config.toml
num_hidden_layers = 14
hidden_size = 128
n_experts = 4
experts_per_token = 1
d_expert = 176
d_shared_expert = 0
hidden_act = "swiglu"
moe_layers = [0, 1, 2, 3, 4, 5, 6, 7, 8, 9, 10, 11, 12, 13]
router_score = "softmax"
normalize_top_k = false
routed_scale = 2.0
balance_loss = 0.018
balance_bias = false
init_std_router = 0.00781
lr_router = 0.00186
vocab_size = 8192
norm = "rmsnorm"
norm_eps = 1e-05
tie_word_embeddings = false
optimizer = "muon_variant"
learning_rate = 0.0035
beta1 = 0.9
batch_tokens = [16384, 32768, 65536]
max_seq_len = 1024
train_tokens = 219700000
max_steps = 5888
dataset = "wikipedia_en"
Below are experts of layer 5 (counted from 0) of a mixture-of-experts language model. Rows are named router (the router's row for the expert), gate (a neuron's input weights, with its number), up (a neuron's input weights, with its number), down (a neuron's output weights, with its number) and show model dimensions 0-127. Each number is 200 + 20 x the weight over its row's rms, rounded and kept within 0 to 999.
Before each expert's rows: "mostly gets" lists some tokens that are sent to it at least half of the time. This comes from a sample of Wikipedia text that the model never trained on.

# expert 1
mostly gets: "er", " 1", " 0", " 2", "0", "1"
router,183,201,175,230,196,174,206,175,183,214,196,152,228,189,218,217,208,194,231,222,163,160,202,192,209,210,235,163,216,206,219,177,173,221,198,218,192,207,182,218,215,211,216,186,221,194,181,212,171,200,199,201,171,198,196,210,196,194,161,181,187,201,218,190,203,207,207,214,215,220,166,198,208,218,180,201,202,209,189,178,184,241,245,203,213,192,213,185,187,197,207,231,217,198,190,230,174,183,197,168,237,216,214,186,214,194,140,201,206,163,186,235,192,198,188,189,188,208,213,200,213,205,172,168,179,241,213,223
gate0,209,229,185,218,206,203,203,213,183,205,205,214,215,229,208,217,206,224,198,234,201,234,213,175,170,236,227,179,198,196,181,182,199,239,197,202,214,217,202,212,195,187,169,197,222,173,205,213,202,228,237,192,205,208,178,218,200,206,184,207,209,176,210,200,197,195,215,194,206,166,170,198,209,196,199,191,207,197,186,217,169,206,177,204,220,229,199,243,211,201,144,178,183,208,173,184,181,223,218,203,222,215,170,220,216,219,200,201,145,216,265,217,202,202,195,175,210,208,182,180,215,167,198,151,178,186,180,203
up0,218,190,210,190,207,187,161,215,208,210,189,186,218,196,180,172,242,189,195,212,180,180,181,191,181,148,192,214,187,211,168,195,216,187,209,234,192,177,200,189,194,233,224,190,190,217,202,189,188,205,204,182,217,226,225,213,211,203,240,211,206,205,194,177,211,195,210,231,192,252,217,172,210,177,212,217,196,177,201,147,173,180,245,174,216,178,218,175,189,198,235,237,180,198,209,223,239,189,203,184,162,202,175,194,204,214,204,187,225,195,169,191,208,180,189,218,181,201,190,222,170,203,210,200,210,216,231,212
down0,149,234,204,199,187,220,228,210,186,174,200,224,155,203,184,161,161,205,231,215,201,202,214,220,171,201,220,212,169,169,197,201,222,193,203,192,178,195,250,214,222,187,193,203,194,194,215,205,230,209,211,203,180,216,239,216,207,188,189,183,205,198,235,200,201,180,176,198,175,210,196,213,194,204,213,180,214,181,174,200,200,230,205,212,200,232,185,226,230,207,177,182,221,169,222,196,221,232,220,159,171,171,157,182,227,179,230,198,186,203,214,188,181,190,210,226,212,199,195,199,177,210,208,187,187,170,205,196
gate1,194,212,208,176,206,201,165,180,163,180,222,219,193,213,204,153,197,227,199,211,213,184,200,174,158,185,214,227,196,193,199,210,205,190,206,184,215,190,199,218,191,223,181,206,171,211,224,206,209,196,189,181,209,184,152,177,223,174,192,218,201,220,199,188,177,212,168,200,178,193,192,198,202,206,243,209,204,191,211,227,193,181,176,193,178,222,184,211,196,188,158,221,204,245,168,194,198,171,209,173,175,186,177,177,198,179,189,211,185,202,221,156,183,177,243,182,251,193,195,209,225,169,181,190,208,226,192,175
up1,166,199,220,203,204,230,194,214,179,206,205,189,246,200,248,236,223,184,151,189,216,156,191,181,234,212,193,213,220,195,218,198,203,186,221,202,198,207,187,196,211,183,209,208,212,201,188,209,231,211,215,224,221,194,208,148,162,194,188,182,189,206,200,156,218,180,243,210,221,225,220,199,187,210,189,190,186,161,176,224,201,231,180,211,200,223,223,187,231,211,212,168,182,193,212,211,186,185,180,205,217,219,193,178,201,203,186,180,202,195,181,223,207,191,195,206,182,192,208,229,168,213,201,227,222,167,228,227
down1,199,179,194,243,222,211,171,177,182,234,209,186,233,187,231,208,208,170,177,196,177,203,213,195,262,195,202,189,192,202,217,211,194,202,207,184,187,199,198,225,206,201,232,202,190,204,206,215,207,233,248,218,217,192,188,187,171,176,164,202,208,182,214,150,200,207,206,208,225,208,195,163,182,241,190,195,190,196,196,184,199,212,243,220,212,221,223,199,202,216,223,181,202,187,229,225,217,167,160,205,223,193,205,233,184,179,178,190,168,209,214,211,194,211,209,203,187,203,210,189,150,216,171,187,209,192,201,218
gate2,231,182,203,215,218,202,206,214,211,158,160,228,219,207,173,195,223,229,158,217,232,230,228,183,189,216,200,187,215,182,214,182,228,217,193,210,195,224,188,204,218,183,204,190,184,174,205,200,171,158,190,200,181,187,216,238,203,209,195,236,200,226,205,187,209,194,177,215,199,192,184,201,203,193,197,206,203,230,179,181,226,241,186,213,193,169,192,221,195,179,215,211,203,203,196,185,191,215,183,212,206,200,211,203,231,211,211,193,208,196,166,197,191,169,202,154,214,187,137,221,207,182,215,165,180,199,253,196
up2,193,212,231,205,163,167,209,188,202,227,221,209,201,199,227,167,193,172,231,174,188,177,199,198,207,195,211,216,202,186,206,218,158,215,192,185,209,198,166,182,222,210,229,192,181,232,212,239,218,222,217,221,236,207,222,166,220,219,186,169,204,205,188,204,197,215,212,200,210,224,188,177,228,198,200,217,202,176,211,229,182,163,205,182,209,199,215,206,216,210,195,182,177,198,207,229,187,222,190,218,190,207,185,194,166,187,223,205,197,179,236,200,217,215,215,253,190,216,248,180,183,235,223,191,237,198,172,187
down2,171,211,210,207,221,202,186,212,237,181,185,207,191,201,218,171,205,189,226,230,208,220,197,208,219,179,206,172,232,218,219,239,187,189,199,211,167,203,171,207,155,225,187,223,203,202,189,163,171,206,209,209,215,184,234,216,200,198,190,190,191,169,213,207,230,147,219,222,204,258,217,182,196,223,198,212,240,171,170,176,170,202,193,198,203,178,203,187,181,245,188,217,202,190,198,171,190,238,218,164,191,200,189,218,213,233,196,200,202,204,199,189,224,179,193,189,206,205,220,229,205,186,195,212,212,215,190,216
gate3,210,181,196,170,174,202,193,158,226,197,217,240,185,217,182,200,203,187,215,168,206,215,195,153,204,196,179,192,222,177,212,174,214,200,217,220,211,204,198,201,159,228,215,223,208,204,179,212,211,167,229,198,197,166,196,175,186,201,169,192,197,193,159,157,186,190,208,208,197,194,199,162,199,187,222,224,185,219,224,212,199,187,218,171,221,164,186,210,148,214,201,203,169,212,215,197,228,195,198,235,176,196,192,187,166,205,181,187,220,175,206,182,195,214,224,206,209,201,223,232,149,198,212,218,184,212,212,199
up3,202,201,208,179,256,179,225,194,211,176,202,204,176,186,200,181,203,192,208,159,219,206,174,191,213,211,187,175,234,191,209,215,217,221,248,223,197,214,225,202,168,204,198,200,200,164,184,193,182,226,213,195,193,188,198,229,221,228,186,221,190,205,188,198,231,188,184,197,214,199,171,170,195,217,208,184,217,214,252,224,190,207,210,223,216,221,210,194,185,216,205,195,217,204,205,203,238,241,171,193,180,202,169,200,171,214,176,171,238,220,202,219,178,215,238,198,200,143,199,203,169,196,197,207,181,188,186,198
down3,175,148,199,209,189,153,180,221,235,210,233,222,183,224,185,209,159,194,198,192,218,218,188,181,209,206,203,204,210,209,206,193,223,167,210,200,223,214,208,167,186,203,213,184,214,206,187,194,199,161,242,216,188,185,200,199,186,216,170,213,237,223,191,247,205,181,206,198,199,173,205,193,181,198,186,174,206,212,241,193,229,200,164,188,213,189,218,206,184,204,199,169,194,202,211,191,217,222,203,204,206,189,184,194,195,211,213,203,198,239,229,194,178,237,232,190,203,186,204,229,143,212,191,213,197,171,159,203
gate4,201,206,196,181,202,213,198,192,236,228,209,174,259,201,198,195,215,205,187,246,205,186,182,202,201,195,219,173,194,202,213,219,209,230,199,201,196,170,186,204,239,236,229,199,210,181,182,197,217,239,191,230,144,214,211,212,197,202,173,181,176,200,201,228,217,178,213,167,183,214,165,208,215,231,185,180,219,183,188,228,206,185,200,243,205,179,168,206,229,223,217,201,186,186,202,188,188,204,203,221,178,196,197,232,201,158,208,239,187,160,195,191,195,212,185,224,203,196,178,217,174,199,205,190,212,228,212,192
up4,197,195,200,225,203,206,240,213,204,203,206,192,216,197,167,212,165,205,170,213,187,234,210,239,214,207,200,199,229,227,194,227,178,209,216,190,217,190,194,219,213,172,189,190,222,176,167,225,182,221,171,258,180,211,197,177,193,208,194,187,178,185,221,222,202,193,234,191,201,221,198,206,210,199,182,190,203,195,178,214,196,200,190,243,202,198,190,190,210,190,173,212,173,200,189,195,170,202,199,161,169,216,180,205,235,147,178,221,174,222,150,214,189,224,166,232,192,168,189,219,196,207,183,212,196,226,198,208
down4,173,192,214,233,212,204,223,208,204,162,182,204,184,195,206,173,201,205,218,204,188,222,215,187,198,216,198,208,223,221,185,209,174,167,164,213,211,191,209,192,210,171,176,182,206,210,210,157,189,164,186,144,227,197,192,187,191,259,204,222,248,211,191,196,189,216,181,209,211,165,221,202,183,186,217,197,209,254,219,188,210,201,206,141,184,198,207,192,184,195,217,184,208,203,177,213,212,179,211,190,222,175,205,180,193,223,197,187,200,232,188,199,214,215,229,178,217,195,214,197,195,188,211,186,211,169,228,237
gate5,178,202,185,224,198,208,169,210,189,177,229,186,181,220,178,228,155,217,234,191,225,201,207,181,202,208,196,219,196,203,183,204,219,211,198,219,198,184,221,229,212,209,229,201,168,184,214,192,192,208,187,202,215,187,175,215,159,217,226,206,204,206,204,190,166,175,205,223,178,225,226,220,212,191,207,217,182,201,218,236,199,220,222,193,207,193,226,214,233,173,180,208,216,199,174,197,191,229,255,231,230,199,203,171,213,199,215,228,159,208,167,195,195,177,217,222,155,199,179,181,221,228,205,245,213,186,203,200
up5,196,216,207,170,179,207,223,155,218,192,201,183,184,212,233,201,194,242,192,212,197,181,163,205,197,186,191,207,225,185,199,173,157,166,206,228,181,194,173,194,194,222,214,209,157,170,165,171,162,213,213,196,190,189,204,231,212,233,197,200,233,216,193,172,218,181,201,202,206,230,168,248,185,215,205,216,192,208,190,199,163,221,171,179,187,240,198,177,150,227,205,200,205,199,224,211,208,201,199,222,196,196,231,196,177,227,177,196,195,190,188,196,186,200,182,193,219,183,215,197,223,172,202,202,215,198,209,188
down5,220,207,197,220,180,242,232,191,214,181,173,199,207,224,180,196,218,235,190,162,212,189,205,219,175,204,197,227,210,192,201,157,169,203,161,217,202,236,230,203,157,211,200,197,169,205,192,205,193,209,209,200,152,222,199,212,212,176,192,197,231,212,187,212,200,179,183,170,180,221,180,204,188,204,216,214,193,208,195,203,204,246,191,189,197,245,206,196,208,237,165,211,219,225,184,204,183,193,197,221,163,186,238,200,196,184,186,214,215,189,209,225,223,180,203,190,247,214,199,217,188,174,212,215,197,190,238,187
gate6,191,179,210,171,203,224,208,167,218,219,209,191,192,219,178,221,206,210,207,155,177,212,215,196,161,236,213,211,198,204,211,220,200,245,249,226,206,158,226,170,188,210,222,172,216,196,205,222,214,210,242,193,198,193,199,200,231,221,199,159,214,210,186,197,193,201,218,243,179,232,203,206,164,197,212,195,180,215,213,206,223,213,195,222,161,209,211,210,165,182,216,177,211,201,224,161,177,221,203,215,178,196,209,191,224,214,193,153,194,203,176,190,181,182,194,202,216,210,200,220,203,194,226,194,183,210,216,186
up6,189,202,215,179,201,207,222,194,214,186,235,222,181,216,177,185,181,216,234,188,215,195,224,212,209,194,167,173,180,229,211,240,210,224,177,200,209,195,252,190,190,198,200,179,210,211,169,215,208,193,204,178,213,184,199,176,208,188,232,218,173,188,152,232,215,170,220,194,211,201,202,204,203,217,179,204,186,205,178,207,204,183,169,207,207,225,220,168,215,228,228,205,220,205,208,188,220,232,177,199,222,203,224,140,217,160,214,197,199,191,206,173,203,200,211,229,187,206,247,176,196,202,209,210,200,168,220,229
down6,180,206,197,206,227,210,185,194,220,193,217,202,196,217,243,200,240,168,191,215,174,201,203,205,181,200,203,190,185,206,206,221,208,213,245,241,224,232,205,208,166,233,209,189,204,200,205,180,200,226,210,229,197,197,204,221,213,197,163,171,204,217,184,173,195,215,187,190,191,205,229,183,193,212,197,197,156,195,207,226,195,211,182,177,205,204,221,186,190,199,158,182,204,191,216,200,209,205,187,222,169,221,200,139,190,206,145,210,180,238,175,212,195,223,198,197,259,216,172,219,209,206,193,203,205,198,231,186
gate7,218,183,193,202,247,200,191,215,219,217,206,193,171,194,178,203,184,203,194,185,228,196,217,218,184,235,218,188,226,215,204,233,232,221,214,206,173,190,200,209,198,205,199,216,241,190,205,222,185,172,160,212,184,172,209,188,210,230,242,210,187,202,216,188,186,239,202,190,228,202,228,213,189,222,176,184,189,178,197,225,191,204,220,177,174,170,170,202,201,226,194,221,179,217,207,212,222,194,199,224,194,226,191,198,205,179,225,236,210,189,169,242,219,231,207,242,164,164,209,202,177,200,179,186,220,228,221,196
up7,182,189,205,179,182,247,197,180,189,172,182,229,205,180,248,233,219,214,208,191,190,204,174,190,222,151,164,209,195,182,209,195,218,210,190,179,199,215,188,180,220,180,201,165,183,210,163,181,221,218,196,185,189,184,198,188,182,195,201,195,226,170,182,181,198,193,170,213,213,181,217,222,198,188,165,200,177,237,196,156,163,185,188,196,198,202,247,191,182,215,186,177,189,186,204,201,209,232,188,181,201,206,194,192,235,208,225,148,160,192,201,203,186,208,197,196,209,203,225,183,188,179,217,213,212,175,177,185
down7,208,193,216,187,192,203,193,197,214,212,222,229,158,202,191,188,228,216,201,199,210,218,185,196,193,178,154,215,204,182,195,201,196,178,186,208,194,182,233,188,195,206,203,211,219,193,230,223,203,243,209,179,209,211,201,241,182,228,201,201,190,179,207,201,185,216,214,201,180,221,211,249,192,196,188,185,199,174,186,201,209,179,199,170,177,217,199,219,214,225,229,186,196,214,201,242,218,184,229,199,197,206,207,182,205,204,234,197,187,178,142,233,190,214,205,202,137,196,186,225,172,216,213,208,257,196,158,183
gate8,219,217,186,177,186,176,188,199,219,190,239,202,230,202,217,164,214,220,207,213,241,207,204,208,179,217,225,202,186,217,235,205,239,227,201,203,241,208,167,208,177,201,193,208,170,215,198,174,179,152,162,188,172,208,213,218,204,184,213,185,205,196,208,198,214,198,173,214,199,225,170,163,203,205,223,190,218,202,222,184,189,166,244,199,205,223,211,228,198,175,185,247,194,190,168,162,210,197,186,221,183,214,184,190,223,212,215,212,160,208,207,210,217,223,208,186,227,217,184,210,188,212,195,205,228,219,187,208
up8,225,194,185,229,187,190,211,173,213,203,197,233,193,215,179,166,214,157,210,202,189,175,195,188,229,221,233,241,196,198,190,199,186,179,231,183,186,174,192,191,200,179,237,218,202,212,200,243,206,229,204,190,231,211,217,163,217,210,199,197,206,210,218,224,195,202,200,185,204,164,212,194,213,221,216,202,202,217,175,198,186,216,220,199,168,180,191,199,190,231,257,179,182,203,187,213,201,205,159,206,170,203,173,211,206,199,185,207,190,190,237,231,247,153,179,210,211,203,203,218,166,191,201,175,196,173,197,206
down8,203,221,189,191,229,166,196,212,224,190,238,231,188,191,221,221,210,204,201,226,183,177,185,222,225,201,226,207,181,166,177,197,195,201,220,207,189,221,216,202,201,171,194,216,172,177,219,200,196,180,164,204,230,248,220,194,198,193,201,177,182,212,185,200,223,196,181,217,175,212,194,214,232,205,235,190,216,168,153,209,219,191,215,179,216,180,197,241,176,219,195,202,204,204,210,183,229,206,169,208,159,180,241,228,171,207,191,159,202,226,184,180,232,174,185,197,207,184,227,206,193,182,189,211,204,185,210,213
gate9,209,203,187,195,193,195,202,210,202,221,226,180,196,180,210,210,217,170,207,181,206,184,245,197,191,208,176,169,209,208,216,209,199,228,142,196,223,197,227,250,199,187,190,184,191,163,207,178,218,202,181,220,214,174,171,170,223,206,197,204,233,192,206,184,197,183,207,182,184,164,148,204,232,231,169,225,230,220,187,210,217,215,224,155,215,182,194,180,206,203,176,195,190,191,187,208,232,200,163,203,238,194,196,210,208,212,187,192,238,202,209,211,195,214,196,181,198,212,227,197,208,160,182,202,190,176,180,179
up9,217,207,233,185,204,189,159,211,199,201,202,238,220,197,162,177,213,191,168,240,176,216,168,179,191,232,198,187,226,185,225,202,228,228,179,176,226,196,204,207,207,206,184,213,209,173,194,188,199,183,186,210,230,193,184,190,174,197,216,223,194,226,203,209,212,197,206,157,189,202,194,172,208,219,196,174,213,186,200,203,179,232,247,187,211,182,153,202,174,197,202,184,198,198,191,212,169,169,199,207,207,212,182,225,174,182,183,230,230,201,223,227,210,161,188,214,205,216,172,203,218,190,184,157,201,216,181,234
down9,202,197,183,204,220,205,196,182,197,231,209,169,251,198,207,178,199,220,233,191,173,202,187,172,177,202,210,247,189,192,168,226,153,190,187,190,177,176,199,230,208,207,205,197,189,204,194,198,206,211,172,219,200,207,179,162,208,177,198,181,188,249,196,181,182,231,209,207,233,174,180,207,198,175,196,188,224,212,206,198,199,189,225,206,176,191,200,193,190,160,210,244,162,197,189,174,169,200,226,221,212,189,216,212,198,182,176,201,170,187,206,234,218,213,223,167,210,214,210,184,238,189,208,188,182,209,225,168
gate10,189,201,175,172,222,224,193,234,203,196,216,251,165,202,196,200,200,233,204,206,198,187,192,193,208,247,234,200,176,191,184,207,196,188,187,187,233,186,205,154,219,207,200,194,197,189,226,200,212,225,186,212,168,173,182,210,226,223,214,219,189,200,198,213,184,160,195,178,169,200,201,188,178,222,194,201,206,204,185,207,205,187,203,208,171,177,192,243,226,225,231,175,198,210,198,202,205,237,194,134,204,219,185,210,180,264,187,205,192,185,187,190,197,199,215,172,189,215,180,200,199,210,206,223,207,190,184,165
up10,193,179,174,206,205,208,176,220,223,194,164,214,198,176,192,198,181,190,227,201,227,201,216,185,168,205,197,207,186,211,176,219,147,213,167,199,197,243,198,189,198,209,159,227,243,199,225,250,222,177,168,193,219,185,217,206,201,188,187,185,193,208,214,182,224,200,160,217,195,182,223,203,231,189,211,208,208,185,208,184,210,235,208,145,169,150,220,195,196,194,155,196,224,169,166,216,192,174,180,179,212,209,235,215,197,195,203,205,217,187,179,201,191,199,212,199,187,193,201,211,191,206,198,194,207,201,218,199
down10,243,212,199,195,182,219,181,194,218,192,182,207,211,216,165,209,216,199,180,189,235,174,207,175,172,185,190,204,196,175,188,210,196,182,182,187,215,187,202,175,195,198,147,229,229,208,235,194,221,202,197,183,208,186,205,211,194,179,168,215,216,198,208,190,207,193,195,176,176,210,247,198,202,189,200,210,195,207,197,170,181,195,186,198,155,210,228,217,205,202,225,207,199,221,174,217,200,243,214,157,221,213,197,234,209,231,246,209,202,187,163,179,205,223,189,203,233,190,184,186,186,165,241,177,213,184,203,164
gate11,218,205,221,153,209,198,196,188,217,214,194,183,180,210,198,197,206,207,224,164,195,182,186,189,208,214,200,190,220,206,216,191,248,226,178,193,201,191,180,219,211,222,219,252,193,174,183,177,221,241,187,163,164,219,195,193,193,203,186,194,210,175,173,225,202,202,179,187,215,187,171,206,184,217,166,170,183,168,194,189,161,192,194,215,196,169,209,202,175,218,163,197,259,191,194,176,184,176,216,177,202,191,174,208,209,213,181,214,216,187,178,222,188,180,205,224,173,227,184,180,225,183,190,177,215,211,208,223
up11,192,176,242,189,213,191,215,198,225,217,164,190,209,211,194,174,222,162,219,220,209,187,221,245,205,193,198,169,230,209,204,180,230,230,220,197,224,203,174,204,205,230,174,203,205,199,206,177,197,186,202,180,194,207,183,195,201,186,253,227,196,216,196,242,209,214,189,210,209,187,180,242,175,198,204,162,185,210,198,186,198,222,203,222,161,203,219,222,175,210,214,222,200,207,202,189,196,198,182,196,201,197,195,215,227,210,191,223,181,213,165,218,193,223,200,194,183,175,228,202,197,170,153,185,179,198,146,230
down11,198,193,173,216,209,187,216,191,182,192,202,204,200,203,212,182,202,239,177,237,252,193,187,237,219,191,221,200,194,194,177,207,201,199,209,209,192,199,175,225,220,211,192,222,212,203,199,226,250,231,195,183,234,189,217,208,239,195,198,196,175,226,215,181,239,224,210,175,179,171,212,210,230,199,205,197,202,186,181,206,171,228,184,207,197,167,190,194,177,190,219,209,224,222,182,222,213,222,237,190,226,229,217,183,216,242,223,223,206,190,214,223,214,177,211,210,213,204,225,196,232,227,247,200,222,180,221,193
gate12,206,198,200,231,215,192,179,219,183,172,162,196,184,205,176,200,173,192,219,215,217,197,210,201,189,238,195,180,208,177,209,197,224,175,218,224,203,215,213,183,173,167,205,169,206,208,225,208,192,182,178,189,196,171,180,194,190,228,178,216,185,183,188,221,161,191,192,188,159,204,214,202,203,204,167,155,188,245,214,205,216,217,196,173,172,186,221,209,219,193,207,225,171,179,201,210,192,189,208,235,202,167,201,205,208,219,218,164,206,192,221,225,167,184,188,203,157,160,217,232,205,173,168,226,194,181,197,219
up12,197,195,234,190,227,205,203,194,174,232,187,161,166,175,194,241,186,230,222,224,233,166,253,170,191,196,207,181,189,188,225,195,205,191,212,215,209,191,226,199,217,188,191,163,177,219,217,190,205,192,206,195,186,186,189,175,157,208,176,198,208,185,189,209,185,205,204,210,195,218,189,235,220,210,211,189,204,210,193,187,211,202,213,168,194,220,225,253,189,187,213,200,193,194,220,212,217,202,186,203,229,242,197,211,200,193,180,233,188,181,211,190,158,199,221,207,213,226,246,181,185,185,196,205,207,242,221,224
down12,202,214,195,202,179,164,198,182,207,244,199,214,213,203,195,239,219,177,231,205,180,236,205,206,191,200,224,213,205,211,198,223,175,194,212,195,187,205,212,203,190,182,210,190,238,202,167,198,189,199,217,219,208,180,220,236,235,208,216,202,175,225,247,247,198,215,177,199,217,208,190,222,192,180,192,201,208,227,177,229,222,240,217,192,191,192,208,199,193,180,228,195,186,221,180,229,177,208,213,183,251,216,193,177,208,206,198,223,222,185,223,197,158,159,189,204,195,196,221,214,193,174,212,182,183,255,209,194
gate13,205,214,208,163,202,183,239,210,228,192,224,193,208,257,198,237,182,227,218,183,182,219,197,185,187,230,213,163,187,193,182,197,212,200,219,216,238,186,208,243,223,170,215,248,200,187,229,189,208,174,176,187,215,192,163,193,183,192,199,194,227,166,173,198,142,228,210,172,172,194,206,193,197,244,195,201,185,228,219,209,195,212,177,196,190,192,188,211,218,222,220,212,199,205,191,217,193,214,179,185,217,202,195,218,211,230,168,208,216,200,219,208,205,215,232,177,202,185,207,209,183,189,202,221,183,195,207,207
up13,215,209,187,183,150,198,177,158,179,184,198,256,222,188,198,179,203,180,208,219,183,187,167,199,199,204,202,187,227,221,211,194,156,214,224,185,194,181,222,207,202,224,183,208,187,210,196,200,226,250,187,211,199,204,238,165,209,173,221,205,180,215,201,183,205,217,186,212,192,215,178,188,239,203,220,215,194,217,183,195,214,180,236,197,172,201,226,208,187,200,209,200,224,195,186,189,230,191,202,208,182,228,195,166,165,224,200,179,206,195,184,181,198,216,160,225,224,219,223,207,233,227,198,167,217,179,209,228
down13,181,241,189,169,180,178,185,215,185,192,197,227,252,209,193,189,146,211,193,229,192,210,214,204,194,169,182,179,211,205,207,205,206,225,207,198,231,173,221,212,191,237,185,199,188,239,187,188,186,179,192,229,186,179,196,169,218,188,200,187,190,192,194,185,211,229,194,237,220,198,180,206,176,213,218,178,173,209,169,223,237,196,214,193,184,205,210,199,203,203,174,206,169,208,197,189,180,196,223,199,177,226,235,200,186,211,231,179,187,184,161,189,222,204,218,202,197,200,167,204,256,202,195,193,209,178,166,224
gate14,190,213,240,190,248,204,192,168,217,188,190,193,208,244,185,199,201,216,223,209,203,252,220,174,186,207,201,169,212,172,207,244,222,220,173,179,224,229,198,217,206,196,186,161,172,162,210,204,190,205,204,230,174,174,215,222,175,197,220,195,216,197,190,242,210,191,205,222,201,197,209,214,191,203,169,196,213,185,191,177,189,184,212,176,228,191,219,200,213,192,192,205,199,226,193,162,149,200,212,201,199,221,178,182,233,228,224,230,196,188,184,201,210,224,190,180,200,228,205,186,228,204,200,173,211,188,201,221
up14,211,170,191,196,216,141,208,198,210,186,195,186,196,207,202,189,197,239,200,175,195,194,210,165,185,216,186,184,190,225,248,166,182,240,196,189,214,226,194,190,222,163,194,166,218,167,198,190,182,196,185,218,169,192,206,231,219,198,194,178,234,212,209,244,175,207,219,172,200,181,177,166,174,225,172,193,214,207,177,169,167,179,189,236,221,170,193,179,238,181,209,206,211,217,200,182,178,198,200,202,203,216,187,205,211,231,196,169,224,206,187,197,191,189,226,182,222,199,189,208,179,182,191,209,201,205,190,216
down14,186,191,192,190,180,204,204,217,185,209,220,181,240,170,208,175,185,179,191,234,199,206,251,173,199,214,221,211,190,186,204,155,191,176,185,185,201,194,212,165,193,193,200,228,209,203,179,166,200,203,189,205,210,183,167,165,243,206,198,187,214,231,207,196,217,223,214,211,215,229,188,199,207,188,182,210,167,230,200,215,224,162,202,172,163,234,202,216,208,195,149,204,185,174,174,213,227,217,190,201,225,195,217,190,180,198,163,228,191,215,189,222,189,213,187,202,211,214,222,224,189,227,199,226,239,208,199,209
gate15,196,256,223,206,210,201,215,201,176,219,203,186,204,184,200,209,214,232,240,210,202,179,220,209,180,196,216,202,201,214,182,195,225,200,219,213,181,204,162,192,201,222,202,183,165,237,219,204,191,204,209,192,228,171,213,214,188,204,195,228,230,189,184,175,234,216,198,180,185,192,201,203,177,186,243,223,209,185,216,174,194,161,195,208,224,179,197,213,181,196,198,184,218,204,210,175,200,216,246,229,196,220,232,216,183,186,190,206,170,182,234,163,240,225,217,181,221,243,194,190,182,230,224,184,204,179,184,222
up15,210,208,193,194,219,164,201,204,181,202,171,245,216,212,195,231,181,183,209,191,219,190,221,183,181,194,207,187,196,202,197,191,206,213,193,223,176,180,198,219,168,210,180,196,199,212,228,236,214,178,202,174,219,199,229,217,172,219,209,228,160,241,186,214,191,223,215,176,223,179,217,214,237,205,202,199,218,189,179,193,231,207,201,206,166,167,160,216,133,220,200,197,203,200,208,218,189,206,217,187,186,177,224,205,179,198,192,202,177,170,184,208,192,211,212,189,182,226,236,204,244,201,159,210,181,200,216,180
down15,216,194,192,190,224,198,169,180,236,179,163,231,211,211,164,185,198,223,181,198,227,184,188,195,206,176,219,198,216,205,174,181,184,213,203,236,186,178,182,211,208,212,188,251,222,199,205,201,192,179,220,226,237,182,249,205,232,202,194,217,209,188,169,228,200,199,217,187,199,188,188,246,196,176,218,187,208,170,244,200,195,199,187,182,188,173,194,189,201,214,180,179,189,216,208,208,213,228,193,205,233,225,184,234,191,181,172,186,190,206,155,242,198,208,176,177,185,198,221,178,226,222,191,215,196,197,210,198
gate16,185,205,205,205,195,206,229,202,192,203,169,192,184,228,216,209,219,204,179,199,150,232,204,213,188,217,220,221,196,168,213,218,226,185,169,237,200,173,206,205,162,233,186,193,180,170,186,205,178,191,188,217,182,200,211,173,215,200,208,204,187,184,198,193,199,250,204,211,182,203,203,175,205,235,217,178,239,216,211,177,212,192,223,178,224,183,203,216,192,217,179,213,200,196,200,212,249,202,210,241,215,163,188,196,189,189,215,227,211,220,218,186,165,220,176,196,223,179,170,151,166,210,181,209,220,224,208,201
up16,211,184,196,187,192,194,207,197,187,230,209,191,211,204,195,164,205,185,174,209,180,256,176,213,189,211,229,194,189,196,215,191,192,229,221,213,206,209,189,227,208,199,187,270,183,217,198,157,206,208,197,219,182,211,208,190,200,193,206,168,195,200,168,162,178,195,201,186,193,218,209,220,209,184,206,186,229,196,258,203,212,201,218,229,198,251,223,222,199,162,185,172,180,178,221,170,211,213,219,192,236,181,187,250,209,205,200,216,209,199,189,163,193,201,200,213,191,158,192,209,202,209,206,186,202,226,197,203
down16,187,201,205,188,189,209,186,213,192,199,224,145,204,197,230,190,173,155,223,193,210,213,194,198,181,214,232,227,191,221,226,248,174,186,212,206,199,203,200,187,183,189,224,179,178,215,170,174,199,217,204,174,187,189,201,179,162,217,224,218,205,183,184,209,200,189,194,181,206,233,210,207,210,160,209,209,198,187,192,187,176,208,186,170,202,201,197,204,184,211,193,170,211,210,187,220,206,205,173,212,152,182,235,202,235,224,226,213,212,193,238,221,189,195,162,208,222,213,186,163,175,160,165,191,211,234,198,186
gate17,196,179,215,218,195,210,187,228,191,195,227,220,190,229,209,198,196,219,215,240,206,218,188,215,199,210,211,181,215,184,202,178,209,197,177,242,163,210,175,169,203,216,189,171,173,175,190,178,188,178,229,193,149,190,176,193,206,195,204,152,206,195,183,229,201,198,195,211,174,199,189,188,207,216,192,249,168,195,179,210,203,220,223,202,173,177,207,188,231,206,191,209,160,220,175,158,212,196,180,211,177,211,176,194,219,203,220,161,219,213,189,218,213,216,202,208,236,183,217,193,173,235,241,180,192,204,221,196
up17,197,209,171,200,238,190,199,175,213,201,223,173,207,241,222,214,186,196,182,213,185,195,184,207,195,199,218,172,196,171,193,221,240,215,174,231,182,204,177,191,199,217,161,208,173,168,214,177,175,180,175,193,204,229,201,183,198,192,186,175,216,207,179,247,146,205,235,200,201,193,223,198,210,175,192,228,192,192,185,210,247,222,192,215,173,204,236,213,229,212,205,201,183,216,215,191,188,190,214,192,194,219,187,202,217,211,210,178,218,200,176,229,252,202,229,200,209,184,177,170,220,182,230,213,185,194,208,197
down17,215,186,176,181,219,169,176,234,150,208,200,191,210,189,192,200,207,205,214,221,169,211,151,177,212,236,185,205,209,165,216,225,197,225,179,208,195,190,188,190,176,246,218,175,194,207,203,188,192,226,199,174,175,222,234,204,173,163,205,165,215,182,197,203,191,200,185,184,201,167,206,210,222,189,213,209,202,203,180,220,203,227,180,204,237,205,223,219,240,218,211,189,198,216,199,164,176,180,199,174,179,162,181,188,181,198,214,184,200,167,218,210,200,183,210,167,191,195,229,208,204,252,203,213,201,187,193,197